config.yaml
n_layer: 9
d_model: 128
n_experts: 32
experts_per_token: 2
d_expert: 64
d_shared_expert: 128
activation: "tanh_gelu"
moe_layers: [0, 1, 2, 3, 4, 5, 6, 7, 8]
router_score: "softmax"
normalize_top_k: false
routed_scale: 4.0
balance_loss: 0.003
balance_bias: false
shared_expert_gate: true
init_std_router: 0.00712
lr_router: 0.0026
n_head: 2
n_kv_head: 2
head_dim: 64
vocab_size: 4096
norm: "layernorm"
norm_place: "pre"
norm_eps: 1e-05
positions: "learned"
qk_norm: true
attn_scale: 0.135
tie_embeddings: true
parallel_block: false
init: "normal"
init_std_qkv: 0.0457
init_std_o: 0.0567
init_std_up: 0.0654
init_std_down: 0.0654
optimizer: "muon_hyperball"
lr: 0.0108
lr_mult_qkv: 0.5
lr_mult_up: 0.734
beta1: 0.95
lr_head: 0.00619
warmup_steps: 66
schedule: "wsd"
decay_fraction: 1.0
decay_shape: "linear"
final_lr_fraction: 0.0
batch_tokens: 65536
seq_len: 512
doc_mask: true
train_tokens: 356300000
steps: 5437
dataset: "wikipedia_en"
Below are experts of layer 3 (counted from 0) of a mixture-of-experts language model. Rows are named router (the router's row for the expert), up (a neuron's input weights, with its number) and show model dimensions 0-127. Each number is 500 + 40 x the weight over its row's rms, rounded and kept within 0 to 999. Numbers have three digits each.
After each expert's rows: "comes after" lists some tokens at least twice as common just before its tokens as in all text. This comes from a sample of Wikipedia text that the model never trained on. Tokens count by the router's weight.

# expert 20
router:507487495542519515465483492509535433431457461559575527501575503448549515525467515544397597478516554486526491432474479492524526425522462521514508501582485545545505445520497458471468471488492437451555540492523472493541466445466517512517444501501474513487538504477603429535551523549428541491504521464473537469476488467492486544507505387485415474451500494494579484532476537563470474524492
up7:454478553514424463518549535525483463492447583523464421548529495520463506459550507432466518486500503468487483502456477474568505467465540567534543522516419479535551458469439557484512531501444522530520513507515468480578560534519504545522527621531484501420483440517496493455431361518475492512495457462471484522522491516463514539553472494552452513550464498503443519487454554549474508513526
up8:517579540420523439498438445447514534483549466481562446539481579505431522498527521463423459559519448518536518455501496487491484489575457443469517500453458518460496492549498503451428511556536482513485555456571513525418520489537506516493547534496524477498535447459488508537433552506453481535547457573498544504503499589501473522523542489540497469545454472461526578433493529481426470510550
up9:489539458508502553381558424479526571518504422540508470524468523496541486466502466488506467459544512469553489485477534556466577449488535468527531601497450514501479497514506485574457505456571415487532476536504543552508446444484520583463541449525556510565503534509508516452481443419502499436468533484548534548540486474478486527492466499473504445461486487501534538505508482591447539467537
up10:507468376531478508551547494518514500529551561426487466452474514549491475538443490470474542477482455526453528522467466564549466599464424483483471458490507561497510515475558422479520506474536491531553520545454505467481535464490498533545543495546444527448559478502475512510449507493481536485474484522477473511467524515422559405502521546550488489606452460522573469423554527476504478489547
up11:469510521541452451565556507561496437540552502490469459495481509515484532546419544558463559505464447514512539558442482501551469578493468474512474514487520495492544485533463500473425458451501540439457548458508435514498586473513411581508527504515425531436474476527587473490464477544483506544490449489508585502517523501494466522513477505487478561555513512540514502399502479467530450555427
up12:476481509462519540509471498469500514449500502529520501577518563436441514451513535501493561442489519509454446491466477453524521513468487556501508521504558562521475530529410563521521538516494483483486585497466493506549550490396488509509506457554478511448509513476452541491534488489572409457498585471508480486489453498531519537510445509502607483529403419493484586504542504513455563467413
up13:467495484513522450509525510551489526526484496567398491493459503523476542561470446518542409501473493494511498469487558395446517510507454528498435453560574448471402469474532542557433476526503498439490515461530512517548532475530514502469528580492447547504565442525534459506553538497528454487566541521453484482499470532584444504549504407592482511533476469491511488509539539499468516505522
up14:471429472461467504573524521495508561537517495441471529534589501477526498480515519508467515495540514464485568491488507527451475476516481471521516519492505502476505413516514411470427487569499481448496472525514488426481512489456548506504569531522506461515520477494520460475496512529564505565521483514536479549522522439530443582527497509408513466528504409627553625475517450534479423481483
up15:431598432503502524495469472502514516504557473490529500490556524513556484395523499486514513472559496507500488431480538508537509493532495549494508481428558477576518525432519449526440544416481487457568501478465564518524551555595497539460492526550552449422549531519550518492568455426498522431496494435500472523540429557501444451455493510540443502454488508520481513513481502488482473454492
up16:559487457541460475470508469406479543523543520523534463466492633435527546485509525537469479535512496385563526442498484497485468453514503485532566515532541434529468506487532484481493463473559463486601528544516498463547494469456511484507470521538534528482515513509550482430527550492442409500479587515503491552522474483468486598466485470491521492526405449514490538489552491512523519433491
up17:511502459496547490517548484538479531571465492492426544588519515540475538409452505478396566512476552479557501477424493463599529461512479518434509459528545463395458551534522461520495428513516484485494474538442523475490539513492453470497477555532432447493456485499500555516528525475447523506513560445473538482507488450474492506576483490516486527559563461474488527517550525522429545556492
up18:483503495542513448441516526521477475522413537496480523503547475536512380465447549498514521523456485568569472492529513471539487555552499526506504555495505413475512450526454504441537487502521548467535541511521466498543475490447453597477459446591466544533491505488488480464542485498527511492506555518549536591510500413473477419489436522459564591564510499466523453485493423521501505484476
up19:475487447549436565475527561532473470448469498533564483520542523557492504481487524516510481510451515509485484537500468555526579500489490489435563504479427559491531530490509452538566455483525467521547549578438513434483472547472583491555516569488421489538515500516463501470385518449499539393517527528482453536504517490535478467405580452551473489525489507459455469504503483509532476537468
up20:504523492565439550458510497561450479462610503424532512480561553482572462497529476483504520487560461503504492497495462439513580485425503560575482505520445419460507526537484498549494436478517467440589503460486550484504444540528531533511495527497622506499510559517517528504534515440417495480536464452484504538470522517466476522443482504493474506438497436498483560517514499485550463427481
up21:516473499545444518528531441472549495516547504514534483516488568482546485536493510436502454512546501466476543527488540483447480489510484545531448504464495464469449444553526453469487492504491491442460585584481593545538512436528477491422496494411543453483538508476525561494461453524424447519538538475516435493578557602477469497492561507578510437573488515506559496519537478472517462448477
up22:469564487450549466488479459491510534490460531473526505513513527473476451473519582503453532529523512489555565392487504559446473469507551490451512488551505503448396545551528520529455527525501484499516549487502502459413486481547572489551465535466518471478477453490573474451452597502496545511515541515505522507530571428552491509467563489382478517489539471449472524475474491502474468512402
comes after: " | ", " ", "| ", "–", " (", ", "

# expert 12
router:522428546482463415492522582521448453533498517440510584558563449510450531499565456550536420491502542467504502429506569535543500520484491460521479509600482542472463481539474482441457536552540509544486493523476430568543494465433480490452503479520430537531508469438567482478548505470526516562480548522470490537463532476445518526471475520491404536501487528465471489553507462483539477481535
up7:455507555509484516465523556489414580505484535513467505534506538489497546469520457473463536545510542526491498546495493533508511470496459486468509542526529558448461433528500541499442575480511521509491560494618505554422455465538504472541482410484483534572491448492534515474467537458507496514455501537463531519482547480487469506530453478481524401498584443479447579484472514435512459558387
up8:534449463553475502487520520574497539494560484526446550481450521576506507465539547470563455460492482536507518459482475502520498537473508487473518541532465524484468481513488500489415502505461503549494559520429521586520443490493446531468594494504504459479429456484506492478580540425556480532539555535435525567478489470490540521519524548413566419519501547486501473508559513486468369503478
up9:491478528490443480477516473464484511530551526523425447504585541515496518480435463497485461530451491494445444558536516506431500572520458518522491533512524464527480510476456461530418549483538468520469616510447431560494530505513483477586530524471473551498442498546502519537526453425505500507517522525563489625481486512462526420458493578438478458532584490469474479485519496483443478539517
up10:447436531533468455472507546495548532509538504544447521517441523529517597550559485458539483459475579591432405477447503522506542535477574486480498521560537499489451572486486549477493570513430501419477493520471457524533577483469503482474492454525437558499456512522470468542496489434464444502504500530547422463492535506489474517484439493482525475540556457545453517493497544556456497503447
up11:559520489483530516512485481475471530483498487491491516455574526530425482457506477477490561480484558526418489441451503515538523531534512557458554406509468527505581498497523556506562499527441474491541504491433582608456492480528502506461454430494512501518449557429513455534438558500496430553526462473517525462514547508458587544522505575438448471497554471451481490502518472514564455468520
up12:529463505532495569530529492496502513529534516446436463454535514506494501485558557521486507485521458537461452511536484470523507535447512491470470474538578506449551543427490475549516514509536507451514565528498514505435430411448426465444525462522465528523547516479471481510432481506478494418530598583533538567522500537401478472545517486453537510551535450505469438432534478417509558496511
up13:499517436556478468430429550577492524505600473499476511457514518510489496474532476526492455412537460489493510473514535548538538472550403513419458499485468476518514483563530515514493485518509523474459509518473552508413467523476522539519553473540463528408551472472441576493495526439571483537461499501441477568566497439547481515441508538545594438534519493513445544532501497478472484500512
up14:504490521497477397489508502522452444501648483519514501514482494509435561537575476517504490489487512520579549456404513488557472511519535471526479511503492460463498470508485559478487557482484488497542542554513523564472484560488480456530549491512453512521520530470508483458499491394474525414493533497499479558461512474424402539428475441448521475556519565558521539504524538551492475475464
up15:434520562527515447479507529511432445523547507544450595483497468497528575537533497529514556540520467449470462534453544477587498449479546541433496464522414468509492536516529536466503468506479549531552529483509526466378516518551552538524459490541505477502507450485496476509536522492498421426479563519484502538499438488433480490454478517447445530480586410473502515475476470492559545484528
up16:528491528464488506519544504486515472437513571558523495487520560556420551416517479445484485518460526515471518484421494485494517483539405458478525533444527419472517526557496517425472506569467531526562491564482537449470527534510547479457512503484546490487500431401466581516463490479528495579563551499523499484485511481494579484479436498482471516517513447610468539471541492489551444487495
up17:519497561550534516485504580434522550508495406537473543526498511463503583503606550459536531534459439510540522493420466593514443520496511529480556520524440438470481528509524491464446496432526518480387496511521483467436458429558509516510548468531520472471467491466435529495487498472496510471590503552522548569467508463513482450508523469480515451509529468493478514525565479536544483482447
up18:450535494506443487491481458498463493463533387508498503437449517451482529527563461398553531482520558557476582485505478502554511417546504511460523500529432491537515437547524587539448478474542404463487553518444522470514472516558478549461461530548579451490507536473483487466521538498533478499492508567486466525440492559586472517461495528504467467504504532494507509522536500498425472445552
up19:494545502466514501494477457496492510531546459494476481520454542511428464469447447540514456543475444496477420530510510500536520470507477459517486500581501553521506515515486453574503546595506430508491595579500488511565512509486501534510516432531424556480545464539495497526512561503528542571553537494493427555503513531478490435433490490511504479528511520496415499428506442498446432379539
up20:516484510484556460498510456488504480517436501542438457506514580432422510548520459489539460492485426461444466498477517508491500470528504515506509463447434492558486546548443526471443557561517542483568549519458484525548515500515551560497516460497480541589569506535450430534491444512456487481462511369449485556509574475490490531500543493579473460491479532526499581519555503521434493505515
up21:470464476526483478433527558458467586491481482507461555515476471495431581499545491466478486559532507490520534466474437527481543493529515560460490533506413384516485489525468548456490493474485465537579466558534536518450495486471520549541449536509488492515401463432551531491453487420477471527516479530541504494472524541495596531505517475505505542510439482482534594540502512518582462473431
up22:477510453477480478481513548479433473583588471456497493507467535509501565482488463452508512469453572511546448518436461555561485486503490516483518520500484466487550481466457532483482489572519501475428565496494545572480482522499485506423548486522486537549433456494432447492551459479491451526535564476472510470577506597460590490498593498478444538462502483501452450546536518573537486519439
comes after: ".", ",", " of", "-", " |", " the"

# expert 10
router:453522561499478519475534525513552476523539542500459499525406511533493508578561478498501480466501482492450520431531556428473478504554475453520526554404532533551498408558434510506566527560489517414471528495554551518562464513518501549456570529535527476473444543473505516549508461472440535491536456491514471470545477530426510519527484535500546427482518431557521443547472450448511535513497
up9:514504499588491530467518444533464512499539474461511545516532570449557509508504441456486450522455506513461454487531525462460518529498547520452491528453495473478445509506479513477506551509532548548475465494523521574456439543504486458488503432501527543505465572546440518424543482557442497576518539484471499467482386530534480455532630535478500512543535457417480569533497492486528456447428
up10:527568553522477399452479492537453493493550413526473447467506485528538523605490479605518534549426506461437530542516538573469564476513473431456541544429443532530523486517525491537479563488483444452524473512530545497476454480442497522506464482540527520504563520468492525467455479503549505494516532457514543526499462517499480499496553523503457453495511483439369462505547541525480450496509
up11:487453443479454466505470582511457498490545532509456529487459553508503554449401414540518471466516544527504477500472514512492540495506501537497496560481495429431432475516462513477569518448454520459479519599568532517392467531557559420468445487582550497484486482514488523465572477524515551489505502463466442544580503551545499481488477523477499454493465489509550519560496507467556498470547
up12:467549502490505443575495453437455511501563499525498486500453549519499584535531511502519487482488538518564580504434541463510472444541521501549442534526497453500422455468481505478553498547471527450475460482438461555476522501468512507418413473502475611530513446487495487533477524535540455521468501463609481605474484509466540517586467491471507483432489498538490531506472526494561547457520
up13:552498478490547469483474484467509526491552449529451418463512508495475468506462482462450506510465435411448480437544460555510575510471513524405478423503456480485527476478595539536478507499477445555553450539521474429528456521505491453552565491489510465520557478476529434521502445436484440497540533532492487566558525540463548498524557544488531574493521494502486520524606549525493550481529
up14:568490498506515467450514501506431500523512430476524591497535548488481545545462478486571493556507468517478448491397458497478480462501490466447508451431538448522550489581465469536467476496533485458490554519501477533534497548569516549463473475449511508403553445490517487535486527578523474464460508538551461475542487500465457545528556472486502467576419395485488551473559495508546523553489
up15:445530486539550539518502501535364465595510512457421509484494525500571470538436514504513504500505484488549548542531473500475419593532593469476538467564449499463556486462522497454495528487471522477484495452517586593501496544529502483494463518555528491495414544523510533512512477416441470530529475527498549480450441553510465437481517516465459547448513526447517504506493467523504466503481
up16:462471515478519476542518483477512557491618423431525534498494524577536498442539509556483503429448502513465553525464464543530499477479449543477445437501534423543431548490467476475540473483522502498476507512500585497434561458545458492537535548492497454456519455513582586483440506508505519511503536423527567501461462441449520466508491501511468525522559512489404488501538547501490447519543
up17:544553433563512532474468445502580481477552494548522550441485572502475551545543500566488465517450443468580494538453461537493510496532443489519499536509535510465443495554494462480469525503528535460458488505508568541533414514521480534484405515576446518538420488519532479526459364491495573471491466513495548513537452494502525487582487483490508472516462545437485478505492551514556530507481
up18:533558474447524485507453471471439602499496505517481525507415531556504538433467537544502481515515571510519486514540471492511508498455471533460523539471528528523501490418464551478506587447463451462477535588497463497442557523595441524445498503493551475450488534495491500497538556506537479415451552490459462518506513509432544554479490464543553553518552436585463528474537469500452451464500
up19:512546446460516453522485426457470461512518454546550548479497530526581582446512523462464526491501493439455580575478444528470509461459483437504504544495404497568574575520539504456442501496465529486425531542573519547448496555459479480485549463516515478455503440555445483528514538459468505456577537499497493492519502500573513493467509530488472486479456517483447496507506596534472471553518
up20:524543534465437490495511512372507542505519465495520526472494598469507544574445438450481512524449503539559519493509470485531438449518482494439508449466531502518540466452480522527457555427490521469459479515490468484461559498546521427494478468516528497517424474628472428523545453543541479472518558496462498492585584542481537482464496538490476503524544488494576478468572516501494501525505
up21:448456462542461431518475517485414429539503498568446445559456531519438522498442458495474522486523524539497503507514527516556485452544489511439512502494551504513472510514456453486462500464453465359525479599518460514582598568477512467554557484509546531515547544499574522568493445501493487503453489446489443554551546519482458450483481495538530483545518526525507514518514521474443508498516
up22:490501528516503445506491552555469458540529520475461505473541528573487544476481486509546510502452548527459501474495542455549501509495535507477526527483477490555484439478470542413471500506457507450550575581571570561422529496491443567464532530533522537509591457521522500520467490516569464430461503447518491407527440494514486461449511583496462459503494459467557530451494429399510500538478
up23:529551587528464471445434527479541511501428508522461460532456536539466518583495479452611496556440486515508493446496547447542458518497520493457523501405424460574454509523531467488425515555477540428524543535464536478537490464504416504553520451549525492553484534543485523547472495509523499483520544548537484547449513546503493453480484499537531475524487457479445544503495470492496414429528
up24:459534514468435488470445432531529490493502555553497501462449478477450524526486634503460581506488545585417573531470544542509491488509496501468501534545476487451408507566452552517502440477467467538549500513483464507537602448507520526544450568506519457474513533468519546474499534476481491446524513527553525500531497494446496437479525433567432467513545476514456471486539514465472476544467
comes after: "\n\n", "==", "Personal", " career", " life", "arly"

# expert 7
router:505554535497518539551540525510544425566509448504526426422492471484486455525568514480520495542476450467516459511545549552506462463507435480521447548478564516532420499485470463458455467422564546482440459454468465455542462461487455502529498446552511440557535573537529567461525510499494498464491454493473534533511512479471543475457567509529542567588501505547517425530519534548500544508550
up7:494457435499502485456571477445430447484575431481500490479516569563522515503524486519474546508464431519390493541526481499475473487577473552481517469449525432517496500529500530506438588501499534496496560508497514531455518462504527471520547376494558548533493591519513523447547487464552512458490446455500439509550485593485547457493490489533541465528533504467485552503511504455461539473453
up8:534507476455538543479535541538479490464484495605471514508501529461452498515497525466467502453496454558485486510467507487600510507508446528454509450455466455474577516497463530470491478434520492414499499547564562554563564503541480554545512450538550509567478520481475500561433477442537463542473488521480445391490446527476531462528456477529560535505497458504495525475491504433528496528376
up9:538477466546443558534553580530523569507462496492439457485592487517478517483456447477512497435544488405482534468460504517509546482541467503520521542562534486492531428467507552497524462505483536464461568591440497524489531577513466533481468549497486455479537504471512481448392480536473466480523591481464505506542433468513498509447477449457503545566528477573516547466543518530442495523524
up10:541464497499428501527480524472491422530466507489474547538461522576468520580505420552580495497588478490501471518478504509518443499479463523405423485421513570511446477518459522537593462468495506540477506524445534489470495506530511533497514525512511505464472529537533510500555435487547505517443531488535493475548442540502509453509526427407511495571541465483474572490453584493459436552515
up11:470466495515447491529578510500455482500551454527448494553488508477572469523537439521506458468455451532472490505513506571516485494487490493508505555516556433449522498422551565465499460431572541486552411603475518458474474440530514552475438517540509447504529526603545491451436465490542454529543492485550442508555549512487470458489483559509459525458525522549488539510524442458477479440473
up12:457547525538530535510524551553509464532487497552479463469512438494457508465483530410525507480486463498453481484512464494477532570414506536480502492488565502501489509573495492512482502503425519464453573531542487489516562609559484557442441533425527448452503529516552473512543482564472474489447528465508508527487504581448484485444484561482482494576569427476492504477576487537411547497448
up13:457507554505494517482500430440504500531501504547489429511485474418518466466588609447475435473599488501464482521511478539492499490462551520519535532469471479561537473585537513528508546477473500510513532501488484523489412473478464537478514521550475496527553551507457508491468491577537536574451575476456431569503502481524511474517516517460519524454465551445470567417519461504417475446463
up14:530566494566523482530509528532490462533479491519515458491534581535504535543499491611527464413440494493512569518479540541485530476505506460478459493525477394524493515577479500498456433427494507500484488486527559478465433501522517539497476505513555497530457431477574405540441454433415493570520485472554531486530518575485477511467461515454510517521480467535526471455536541540410489518515
up15:438509439452539522494548525482477473507494510468449563490555486537500515631510539442515461526505509452481559489444509439468459543555552496427568494505573446472467534468495494517527458568529455475499433523454578511482464516514496512513514511502528493517480571588463503454503479545519493512457447456413544488490476544586450484516570531482499465478459523553510482543520435449456527463466
up16:457508544459557469533520509447490450557516567488518545515465493475485568580489543453523505627557435459464530492501507451454487523513483489452511574485472573505552484543435522452513533540450513437491532511522495533467506487566387525455462459553494463494484533519534459445445486542513425456486501489578505476555490469457544510527537488433530477498488525531506457468421475507508556528487
up17:446516487510490472534548468445590485539459515578433516493422533519482503463463429445552509485392521490538486567506429449517441536506448561405480501464491516554560455447444531532517467504529559486537504548435527478480474537483537522507460470463509519494490512515480566487535508474547491401521581498499514479525508492443580530489468486507479519538549474537535538543552519528506452491553
up18:498568494540514493544490511572462562468526477481458605499490476551491496481469479562533446560496520540442526523528545464512407534463496499477358512491457511500466519493521501478515520535419476465542539446547502522409500500522530566525551530465540455479537453546486486489523486518516517442523493466486457508506486551546504449491569483463457501530417531402496479487434503462578515482465
up19:488492489494536490546532522463505517466531545597541482518485545484450505555484500502523469500432548479529558528473445494537558503577507481403479478553490497559420518502437427587493461461463504514496558488483575494496489545507513464464500475531495559481508543520488477462518571527469528495490549483492526468460506502501494487537416468427485499394555481407443490579506551431435491475529
up20:424527427525453526529500528506484471469503514409472513529473529526506515523530522457488539546537447511436519580472493549497541566553468541496421500469514480467468518519501470459501530527506492508495526544445491504426553520471502538467534557555524568468560468537506540492460485508523507569391538462506496474472532404449584465499435596543485508467455490546554448472430529460535483489499
up21:482511453518569401460526460569472508489458449515506499457530514493517514481457389498462496512547445497513472481470495565481529484431524444493508521456510542505491501450570471490478501448551468549434495550428491519557515449501584539586561555504404480471452534511558454497486519505486527567461508421450493490523486456519491522492454530512580490517552538494491525423508560552495474527521
up22:512416459545473463493486461551476491471485455442477545442474577522532502565554504545469546525449476521422427576463440492528438523497536476443497482442481461535473462466528450558476583474495439518499506500510552552552547508568493495492483473496429536517519524523432516501503470456583555501527523464449454461502535518540516473498561481517518501554534515445454534544599499455544539477475
comes after: "\n", "0", "3", "4", "5", "1"

# expert 4
router:456486517473452484586531460527514478578506481496532530450483526541502503494449544573462420512522491505472544495517486499496416545448524442523429554542604524487438451496434518518529496564536537506422484489521477449520507443555522511509420512481554489457474524474562426547550448551522496503403530507493549507452421495490491533540516506495476547467513497535499469428491571546509516521467
up9:531441479531502427455462486470525499520506519480492514425556579524502474521560548484501474496507531439391519468427497453511567566530516490413559564457524418469525487515465541482510527524433512440453510540520566449482521504564505450517471467505530463561438594478535477445536486501533469514513499464532496498448505605497502481510519452430490524490492500515543546449558504557505475484512
up10:498543443516567491516518462485465497463447449529504509531501490534496481368520438525470522474519492533510478508432466564523540510537545550462501556491434479458501529522455481534533496468481491549466556481470567556527459428469518519527523551465484408513504480456523465561500506401544555530524588499542492480463490454506490464513501512476522501494556469418552526406479548564480488531417
up11:536571437635436485571497478547452484526519432561475536482514505464465529578469513436460474457448511492446448510493503471501504516489471566455502530549529556529531483479533548497514493564485533455534489555457512478482463506490496488525452448553513519560502528536545494525450465499409433575433534478501491489452501572522502504478493545461508445551434474464489573545500495544542521498452
up12:453539524534543487516415520519499574527539484501517426466517488471492527502552579479513484587488451450505457522375479522456475470491543483523447519466513513515523509496458517496453502489449594460559566478468498514465543450519497445479584459490572523516564525477485524499381475532460494497503497463543454526448499535450473525476522456515418507467570532512569481458529510523489488562482
up13:463535457499428496463503556558512479526449514561544474504510513480542488485461479502568452499411495505427545535476443500452493521537506522468546564559554521481430493495452488520454474546502491539549480588476537524479511419510463584480567551478499550550542561549490461482512439447471436520489520535421439524454475495544480456535496485474526579492529513469526506437513407488477453518482
up14:484526549458450532467461407473497442537461559602438533531505512422497579535580425545474432536509488458543446537521503491434517513523461472490518486487491482481495488490484449496465534474496476440484557537500504485514516551521515566516467464512581583515539507525489504476537472460516507540492520569480485489572530454573505499568445389501479481479539472554493518502478517492413494460533
up15:492494435572448477504478545601484478431451508496439604524460484565463481561450561506481462525561484522571519524467505494562555520456515497517456501493480466449467560509527474437474466498483518509477517478552496474543527424520452531541423448465470548475476485595511512490434519498401483523523474510518437563521481563467457503534489502455540542530454477509533523496505559567504477480509
up16:449508461523450446543531493443540541580473552466490493418523566507479532497454483504580460514485515470494492540476502542510572414518509548513441457495457517471515542507538457436492617520452535455485500518488490470505474502494464467561508460535462518425459470496452480514480523522472488489480502465521567490506487575548503537491506512507528464520551526534465457567582454596546489550394
up17:472516491553482463508508504554431551483536602500500517559496461457479541511484549506530518513505512488442507486519452443546442509563516461487447532495517464482483562568486505526437515496436494472487518553474513423446463517553526558528511462510536510453468449527438535430556488524527459498519457497489446564487506566500423475397459509431575487507529438560560585504508468478521547447494
up18:473477456539531517509511420544483488540567508399473504486521538565491573525507498440550532576439540514481542517465451468541478484496491452490531592505431514468483427515538477443485514496482452560490572537503549470461474425489494489511480458568506491536449501422501491484495547561483498452510477494470546611456518487563517492471546465461483534475463465488574485493528593473551478478485
up19:546465491601451501511533542504516501517504505502572513455533522500575499529522548528446541450577439461483450515428476490488488526577477479483483488480531511466524550495478527466517549429472523513480595512481503538441461437501486593518399472576469484518506485522552543488454480521474467525448544452494436467492548502537491460531474494501525461499484475562540580479542499519425428445437
up20:511520532467549498503490493534431520508578564449489435558528489529449438563521498481492493516463500522428546519521475603451543514488522554428495479480481521476469533466564494511475542514518510522472489477525447464476513492513500557518482495464459511387477459457488475448460558409543546419509483463628564545468519522504450484480479546472519471498547482466535470470533589523470515492453
up21:439472481477542524493469460462500518537452478531503477426469541516465568487611514535521551554509529555509528519463460541597490369553464569478490570423526477506532496513494552551479496526524533489465516507452463497415548531539472479525507552450549495510470514483469486469493516498522520438462516502402523474479529481443532510428530524504417494576489570494507463457481481519491460498532
up22:558480430515473460536512438467550578451541473440506461447520531561476494478481589529508513561452474517522499549561431528464465517516512567493491427463504548455462529492504530526443464581447473550507400496459538428546510518504431562515506522525550563463462494543470495517481531509542520520499530434472503537457484521404508500494482471484548478479555516506439543456490495523518454533428
up23:450522490424551525514536529432425441499482557533407510506477487514442496534477458545492518535493531526530480514511487505541460518555502526446508513475482516489471553478423490509480446466474440488493503474521460443480508514486564588580515471494516496448550462525461488478537573466523461491486497514491528428552484596516548477562511450434531577428534456512503524530562541557458415493566
up24:469451518536538500409484476515487475498455464494539496441534523543448483502468513442454485532510475525573444548467528509547504533456417548487446487457465471460482502492487525480488536542534550490437553453511568516439455418532559508458527487473590550499487572530513484468450487524494491486521483465462524605587546567489509474530595500437519477493483487460525509532546519584515491431510
comes after: ".", "\n\n", "==", " =", "===", " =="

# expert 6
router:508481522526467606457410509577489449463512520525575469532533502515423493542480505489478558525547506544425540495466503432512553468548515476525494507466466469443498536444484498435489568546510526465491549501530536548540528486508466548432512548494470504482497546513402509513547489521486469420495441483495455500483404501503517462467477454487625441510538499512521460540472451488560524468478
up6:501502434538416445577497503520504461507489530440526454488505577451479523494469531443467533496539514507508443484521483582526474559447500471512434400498528539515448568507478512498570483524520474514483461525551553495458466467460460518415432514477486540527531532553500460475480456443540457456490563437519466486552536514540503515483508500562500447582599511529538543512527497518406487534508
up7:442478469540531479468511516466488529464445480479501506565486553448501522465540582496447476516549455483528482501524505450524431456498442463555525500564508474514502538479581474487521506469484510506554542514536540525501535579522525514569423442502473520489483496580452513464467580469447553481520554547421401550447507529481490503526473437485483481547451451524484557545538408527419539493529
up8:487531560463480479526481538476518435463467509582476452491508572455518483543484552516518479575467504484514434506494494506566549418534506558442520536588467439533518495535517528505430523533462474451503476585515502536490462458527495538533479553492515521560474515492456492513487495510506588517416534424413533477498465511502483449421493432491548579535401536467532485449487504493491525520539
up9:487489465500508445478482526513419539503510503489450517441446536538438499488464546445529480553538494456495452520370578494435591503533502509459491520483481479478531488527561524463567453504450528492527429470473516476429487575536527591512529530463490485518483492550457485484508509557504509452485522484449550466505452489487442460497511542588533501569533513536464522506496524604505512528407
up10:440603552462516518533489496464520485481534497500482501544489540544532473493453458508542617538481492415452503495507504505522523456493435508478480507424488495571532449529452542535481529565474437490475469514433566495446516412521466507488464415501499528454542466474533526511446416551566512509543560455502469550447487506518463515531459479471517481480621524504489510544506484525505518432547
up11:483530593521464479477457560458568484513507468492470488531550546441432499475519455518465451518508501532451511446494426541487544541490484492527465467479576459513498448495485493500504538577525495481550430549503524511502472470514558455484527499565544461470510494495552504507454518519496426452542565444521457419459539534497531509473522602424417504474442510488519479475602480448557572518488
up12:523483489547534509445457479497463560499494491523515560494548480472507550442576519533493511483504397461483525505457451555472463472567466498444490546446491529506422486510484513571493545534387533518506498461485484514478472549640440550454506460556480536472485508538555497509547456498452548528524532575522446504571459517471446453513518545510523416490492512541480425491513532537466509501492
up13:480494463492520578519491394463501543456517506438539530454467509527544512554460464549476546596480472587497513548437513482546494502509483536478514508448576471489463495526541557540522491502475504422506453467439524468437481514542541482539524469544494459467448497449460488582360526535561492489530502474536529445493546494452502459450488473490506455459551463520509544499501472550510453554548
up14:532483419552471542465486467501497557557539522555437489491420584520510532519454474566457469529543464511508490450423447504531494553508439467496490511518481489476501546497501505520510461493492549553528566511517430473516451525596485468541547531541520545475515516523486505456443510452489418499538452500486510502576445386540468484544522505518559476530556570478479408486491462535487478432472
up15:459498443567509432509469476474453486564515585460504513522525517575476497493490490458471520544537509508454477555530545463538569493472522543502546509470510536461419511478523492483460519544462420474502518506476499494543511477520514558491553454497460439463500504531505456603519497540546525430529501502403496551552567530502510458534467457425519435533581462541482483558488494478393493439456
up16:473575511489557502538499465481450451433509455516571460468480488473505535528460471489525518544513470533543554491480481536532581441458545559488466521523591469561549491506520493456541454495500484517496563520509463506506502555531483540441471521527527614578491457557531498464513423427484489493575513427508444467500466484501496527473496524481558510493460501492472496373516490464474435414479
up17:594466506526496512488459495439561537461494515564456482570464472533451487527565426468539538430562484556495477545517491437561494563495459506442521520539543462520516577506566527468542511493537424557516508493458558459517516532449426507482478498504459484503486490462458518477447487481512520592494545407559494452470468450516507480496485554438531513474547480558435528492553471436508476498535
up18:540564459410515482465402521518436495519437518515458525488513507535494522457437519506444507557480477509481511438496480513469404451443461513522495449480549464472455539543472513493545555572504541528469427505470554511475579470500487545515551500565562506508534482515469465495486530499524493486477596444513520493506560446511483489489507506494578515555401450557462444451523518582549521494519
up19:510554502475483456491491521515475480587509465523504498506504485545545545486451383467557474525471469600468513519521473522501474502528542472558488520593504512444493522477511566499486506466439557556483495538508539523530524495438562487477557428520472531518543475552518509463504523472417508410439495446412473449567537502479442503469492469513532465570453506509419522521556444487473472550455
up20:477469544524434567549507530449486453481507535500493523545579559519474571581497490489494510525443451483373469506508438478479544522497519514424552527512502572503474525465529530504494479544473525506548502444544474544441491514553480519438439445465485502467492497536566396509518473533455473434495489428558578502495499542510421545487466508465512501564500490473468513481520456528576528545478
up21:486439553492529447475547532471440512465461454588553484511507529496478456532521488529551477473487489506542511484496451479615463496515443511440447558529526477495446588543482518531490529418456484553577473491505546483417538530552475497534492516482438521523537522498510422460486480494493534536598553470496478439459488493498508572523462407494570506549510527541489554493463494532527531488431
comes after: "\n", "-", "\n\n", "- P", "Personal", "- •"